Experts of a small language model: a variant of Muon for the experts.
Below are experts of layer 6 (counted from 0) of a mixture-of-experts language model. Rows are named router (the router's row for the expert), gate (a neuron's input weights, with its number), up (a neuron's input weights, with its number), down (a neuron's output weights, with its number) and show model dimensions 192-255. Each number is 50 + 12 x the weight over its row's rms, rounded and kept within 0 to 99.
After each expert's rows: a language model's description of what the expert responds to; "comes after" lists some tokens at least twice as common just before its tokens as in all text. This comes from a sample of Wikipedia text that the model never trained on. Tokens count by the router's weight.

# expert 35
router:35 59 32 34 52 56 41 42 40 52 40 68 38 26 52 37 52 54 63 50 48 55 56 67 45 59 61 61 49 37 40 67 40 27 58 59 50 60 41 67 35 74 50 58 65 46 59 41 57 38 36 53 53 62 58 58 40 76 66 63 21 56 21 52
gate35:49 42 36 33 33 50 62 35 25 42 33 35 67 30 50 28 54 40 54 60 47 50 67 41 47 55 64 52 61 56 64 61 47 69 49 49 30 52 53 40 47 60 59 62 60 40 70 37 55 61 46 53 47 56 49 48 39 50 45 67 35 52 43 63
up35:42 51 36 60 53 35 35 61 42 58 57 79 53 29 48 53 36 54 45 39 40 45 48 51 45 34 43 48 28 47 52 47 48 66 52 54 44 60 43 58 53 64 65 49 36 55 56 53 50 57 47 46 41 33 73 73 63 40 43 65 43 40 53 43
down35:67 56 44 43 56 70 44 58 62 63 51 52 52 67 51 63 56 44 56 47 39 46 44 62 48 87 63 58 45 50 39 38 90 49 46 54 57 61 64 38 51 52 50 52 31 49 31 59 36 33 34 23 71 57 55 53 60 55 53 31 59 47 56 45
It responds to: Conjunctions and list separators joining items or titles, such as and, or, but, &, plus table pipes and semicolons.
comes after: "\n", ",", " and", " well", "\"", "s"

# expert 3
router:45 60 44 32 43 57 45 69 39 66 52 64 50 50 68 59 62 40 67 40 34 54 38 46 39 65 67 58 57 53 44 37 50 29 66 58 51 53 60 42 55 53 51 46 72 39 56 54 39 47 39 53 35 49 56 65 48 56 54 43 31 55 65 65
gate0:55 54 32 48 52 34 43 41 71 53 60 45 53 40 29 47 53 41 44 63 37 52 40 45 73 56 64 55 55 65 70 45 57 54 75 48 42 70 49 51 48 46 37 59 45 50 50 48 45 77 63 61 68 40 58 46 39 46 59 24 64 50 56 34
up0:56 47 64 60 59 50 69 25 42 57 34 58 66 53 40 32 64 69 44 61 19 70 70 35 46 49 43 49 65 56 48 63 42 50 67 49 58 69 46 47 40 41 40 58 40 41 54 49 33 61 67 45 42 38 28 54 58 37 51 41 61 57 45 42
down0:50 57 30 51 50 45 56 57 45 73 56 39 45 46 58 59 51 55 57 45 79 60 49 48 56 73 64 55 43 49 36 52 32 54 25 46 56 45 50 57 54 61 40 63 67 55 55 75 31 70 50 59 55 52 68 54 56 67 52 44 44 61 78 66
It responds to: Labels and markers in infobox or list lines after a dash or bullet, such as Preceded by, NFL draft, Genus, Coordinates, •.
comes after: "-", "\n", " •", "|", "°", "–"

# expert 22
router:48 60 57 48 49 58 49 53 35 66 48 49 55 47 49 61 56 49 66 46 35 20 59 50 44 69 53 55 75 40 25 64 59 64 59 47 60 55 73 72 55 57 37 66 48 60 42 64 32 50 50 66 43 66 52 61 47 54 59 42 52 52 47 45
gate0:65 38 45 59 61 44 65 51 41 45 57 42 52 53 57 31 61 44 29 53 47 42 41 51 35 65 72 53 55 47 38 77 76 69 79 53 47 67 56 65 52 66 44 43 74 50 52 37 63 53 42 53 62 47 50 38 63 54 54 46 36 68 39 38
up0:59 30 52 49 55 37 71 69 66 42 60 48 46 33 47 68 29 50 44 52 55 59 49 15 53 21 73 51 43 47 27 49 70 44 50 52 61 50 45 63 22 32 56 68 72 49 59 53 39 47 33 33 44 37 46 43 39 53 50 56 50 54 74 52
down0:68 55 49 56 40 55 50 35 57 55 47 42 60 59 45 29 66 33 49 28 30 45 42 54 68 55 29 49 65 45 50 41 41 68 30 55 46 71 36 45 42 37 55 53 62 48 41 45 45 53 47 75 54 50 36 69 50 29 50 58 72 51 43 48
It responds to: Nouns like part, number, Department, Ministry, Committee, the percent sign after figures, and umlaut letters ü, ö in German names.
comes after: " the", "°", " a", " D", " H", " B"

# expert 8
router:30 70 46 45 46 68 58 43 47 63 63 47 40 44 61 63 68 67 79 29 43 22 28 60 44 55 53 48 36 37 38 70 55 41 60 48 53 64 56 60 26 50 47 66 41 37 24 56 29 52 44 47 52 48 62 59 29 76 50 71 35 61 49 60
gate0:44 74 59 31 57 52 39 55 47 59 68 86 38 49 46 79 43 62 40 62 46 43 69 66 49 18 49 58 50 29 53 37 59 33 57 45 45 27 72 65 46 47 68 65 58 44 29 49 44 64 36 48 52 53 61 56 54 54 51 30 29 26 57 58
up0:54 54 48 43 30 40 58 54 37 58 70 46 60 60 38 41 46 43 58 50 62 58 32 46 50 49 35 61 54 50 43 38 62 60 49 51 42 26 64 67 42 48 39 52 67 54 40 49 69 54 49 55 56 61 38 62 20 54 47 52 57 47 67 23
down0:55 50 58 71 40 41 35 35 59 26 47 36 42 43 32 64 41 56 42 40 47 55 27 30 55 37 55 52 42 61 47 52 19 56 60 54 63 52 39 57 29 65 61 20 44 46 43 62 86 63 47 65 32 45 59 32 40 45 42 53 62 41 44 42
It responds to: Line breaks ending list items, table rows and section headings, plus some capitalized or accented word-start pieces like Br, Mon, ar.
comes after: "\n", ".", " |", "==", ")", " =="

# expert 34
router:44 65 51 22 35 44 48 38 46 53 43 47 33 44 64 62 63 40 56 42 52 34 38 46 37 70 53 51 60 41 44 71 57 39 59 64 58 67 48 62 61 54 40 63 62 41 56 67 47 45 46 55 46 52 60 61 34 51 67 58 30 57 46 74
gate0:48 60 47 57 50 58 54 48 35 30 50 26 58 34 40 67 67 59 45 54 50 46 41 48 45 48 41 57 28 52 51 44 53 25 44 59 35 61 64 48 48 60 48 52 63 42 56 60 53 26 55 60 32 35 49 64 65 53 42 52 53 45 37 61
up0:36 43 38 48 50 39 58 70 53 34 70 57 58 57 68 78 32 43 55 36 38 45 64 44 38 37 28 57 52 56 65 45 81 66 72 50 71 45 50 51 69 60 62 54 53 50 37 44 55 53 52 47 72 43 50 61 65 47 54 27 47 56 54 21
down0:40 70 58 62 52 40 33 41 53 45 44 49 46 57 44 57 64 48 71 32 49 41 59 58 59 35 56 49 47 55 50 37 52 60 49 39 59 56 39 65 59 58 40 46 57 70 71 49 44 57 32 58 32 43 58 27 31 53 36 70 53 46 60 48
It responds to: Opening letter pieces of lowercase words like n in natives and nuptial, plus year and day numbers in dates and tables.
comes after: " |", " (", "|", ":", " on", " \""

# expert 39
router:32 53 42 32 41 53 38 48 50 56 58 71 12 47 55 57 69 63 57 43 48 46 40 50 32 53 59 55 67 34 54 52 66 32 67 60 45 64 67 69 54 66 42 50 57 28 41 49 40 51 53 73 45 60 65 59 43 59 62 70 49 65 37 61
gate0:55 47 70 52 48 65 37 52 50 55 46 61 67 44 35 55 54 72 58 50 41 58 52 80 36 58 56 57 48 29 50 54 44 55 47 48 38 50 47 40 63 58 51 35 42 65 56 52 33 33 59 52 53 67 64 68 60 64 60 64 29 42 51 57
up0:63 52 63 33 43 51 62 51 40 30 59 58 68 55 52 30 67 54 44 60 44 47 60 38 42 61 57 54 55 29 49 36 47 56 20 52 61 59 64 36 67 46 44 46 36 40 59 31 35 23 45 40 50 48 46 49 45 71 83 47 64 46 75 40
down0:37 40 70 41 50 51 40 53 55 53 26 55 57 47 58 59 42 51 44 42 12 43 93 67 64 63 61 60 55 62 60 43 39 66 42 34 66 60 43 50 37 27 47 43 71 42 53 38 58 42 63 63 43 47 61 44 46 39 49 59 42 45 54 45
It responds to: The word the or The after a preposition or at sentence start, plus possessives like its, their, his and directions like North, Central.
comes after: " of", " in", " the", " to", " for", " on"

# expert 21
router:44 51 46 38 58 39 43 51 57 60 50 61 45 45 53 58 61 60 75 59 37 43 50 48 44 76 45 55 48 48 31 63 56 42 61 66 47 60 68 57 54 55 42 63 46 41 40 58 41 46 42 52 51 56 57 67 19 60 57 68 43 55 41 54
gate0:48 40 32 38 45 51 49 56 43 44 58 51 63 42 42 36 79 65 33 50 45 50 64 73 42 59 49 76 36 62 47 57 51 60 46 56 50 53 45 51 69 41 56 40 59 41 42 50 51 58 50 57 31 44 32 41 44 46 43 46 40 63 53 52
up0:66 60 27 54 53 46 41 37 67 29 61 59 53 72 44 55 69 52 41 58 63 57 41 42 65 44 59 45 68 56 16 35 40 34 47 37 40 56 41 29 45 41 39 40 65 62 49 46 36 28 73 55 44 64 53 49 54 40 71 45 37 52 45 51
down0:45 44 44 42 32 46 71 40 33 46 61 71 58 47 59 34 41 48 49 63 67 81 44 46 56 35 45 55 36 57 41 70 47 49 58 53 48 49 59 62 45 50 49 66 61 59 74 36 63 51 62 62 51 35 57 50 74 45 74 58 57 60 42 61
It responds to: Line-start hyphens in bulleted lists, table pipes, and inner letters of Indian names such as the n in Krishnarao or Vishnuram.
comes after: "\n", " University", " J", " N", " S", "\n "

# expert 30
router:39 59 50 28 34 62 50 66 36 62 25 63 37 33 52 56 50 62 55 39 42 54 27 61 35 69 57 59 64 51 48 54 48 23 43 67 54 57 62 66 44 63 50 63 53 50 40 63 48 45 28 53 49 60 55 54 39 49 62 42 37 58 45 53
gate0:32 63 51 56 64 27 49 45 36 37 32 65 86 52 43 29 51 50 25 40 66 62 26 41 66 57 51 43 73 39 44 37 57 41 54 32 53 52 34 59 47 44 66 63 37 32 44 63 55 42 61 59 35 66 38 24 56 35 61 54 71 55 48 52
up0:72 50 62 63 41 47 37 59 53 57 58 56 46 44 29 70 48 59 42 58 51 40 53 71 46 50 73 35 45 47 58 32 59 35 58 62 45 35 54 55 59 66 70 56 54 52 47 63 46 44 53 63 46 54 49 38 56 42 37 48 38 34 39 52
down0:59 66 47 76 63 57 44 50 31 52 38 60 60 47 35 62 57 19 49 53 39 37 55 50 67 38 50 26 53 40 47 61 55 48 70 67 45 45 40 60 51 45 46 51 56 48 69 19 39 54 50 67 48 41 70 47 47 54 74 31 43 46 42 17
It responds to: Subject pronouns he and she and main verbs like was, has, became, got in biographical narrative sentences.
comes after: ",", " he", " He", ".", " was", " It"

# expert 26
router:48 51 58 45 40 42 43 52 20 42 44 64 39 36 61 44 63 74 69 44 44 37 30 47 36 65 60 68 57 31 44 60 51 38 41 62 53 65 68 57 37 56 35 62 41 34 28 68 39 35 36 48 55 66 59 66 54 74 65 65 51 55 43 49
gate0:49 45 50 41 38 50 71 37 37 50 52 74 45 36 79 46 44 49 37 48 58 51 48 60 57 36 72 46 58 59 54 55 47 56 57 58 63 62 44 50 62 50 49 40 33 60 56 54 49 60 55 45 56 44 49 58 52 48 51 50 23 90 43 46
up0:61 39 33 69 55 57 46 26 54 66 55 58 62 50 67 51 50 29 65 57 59 61 48 58 58 72 54 69 35 70 56 33 63 79 40 27 22 60 25 63 80 49 48 63 61 39 60 50 49 57 56 53 56 33 63 44 24 46 53 64 33 42 63 35
down0:37 41 39 53 42 40 56 49 61 61 58 43 45 67 67 60 27 52 49 38 47 40 44 55 51 41 55 52 36 71 63 41 45 49 44 55 57 61 25 21 38 36 33 77 52 41 62 59 56 68 58 42 39 29 46 42 64 65 47 24 49 59 63 41
It responds to: Line breaks, == and === heading markers at the start of lines, and table pipes at row ends, especially in lists and tables.
comes after: "\n", " |", "==", " ", "===", " Candidate"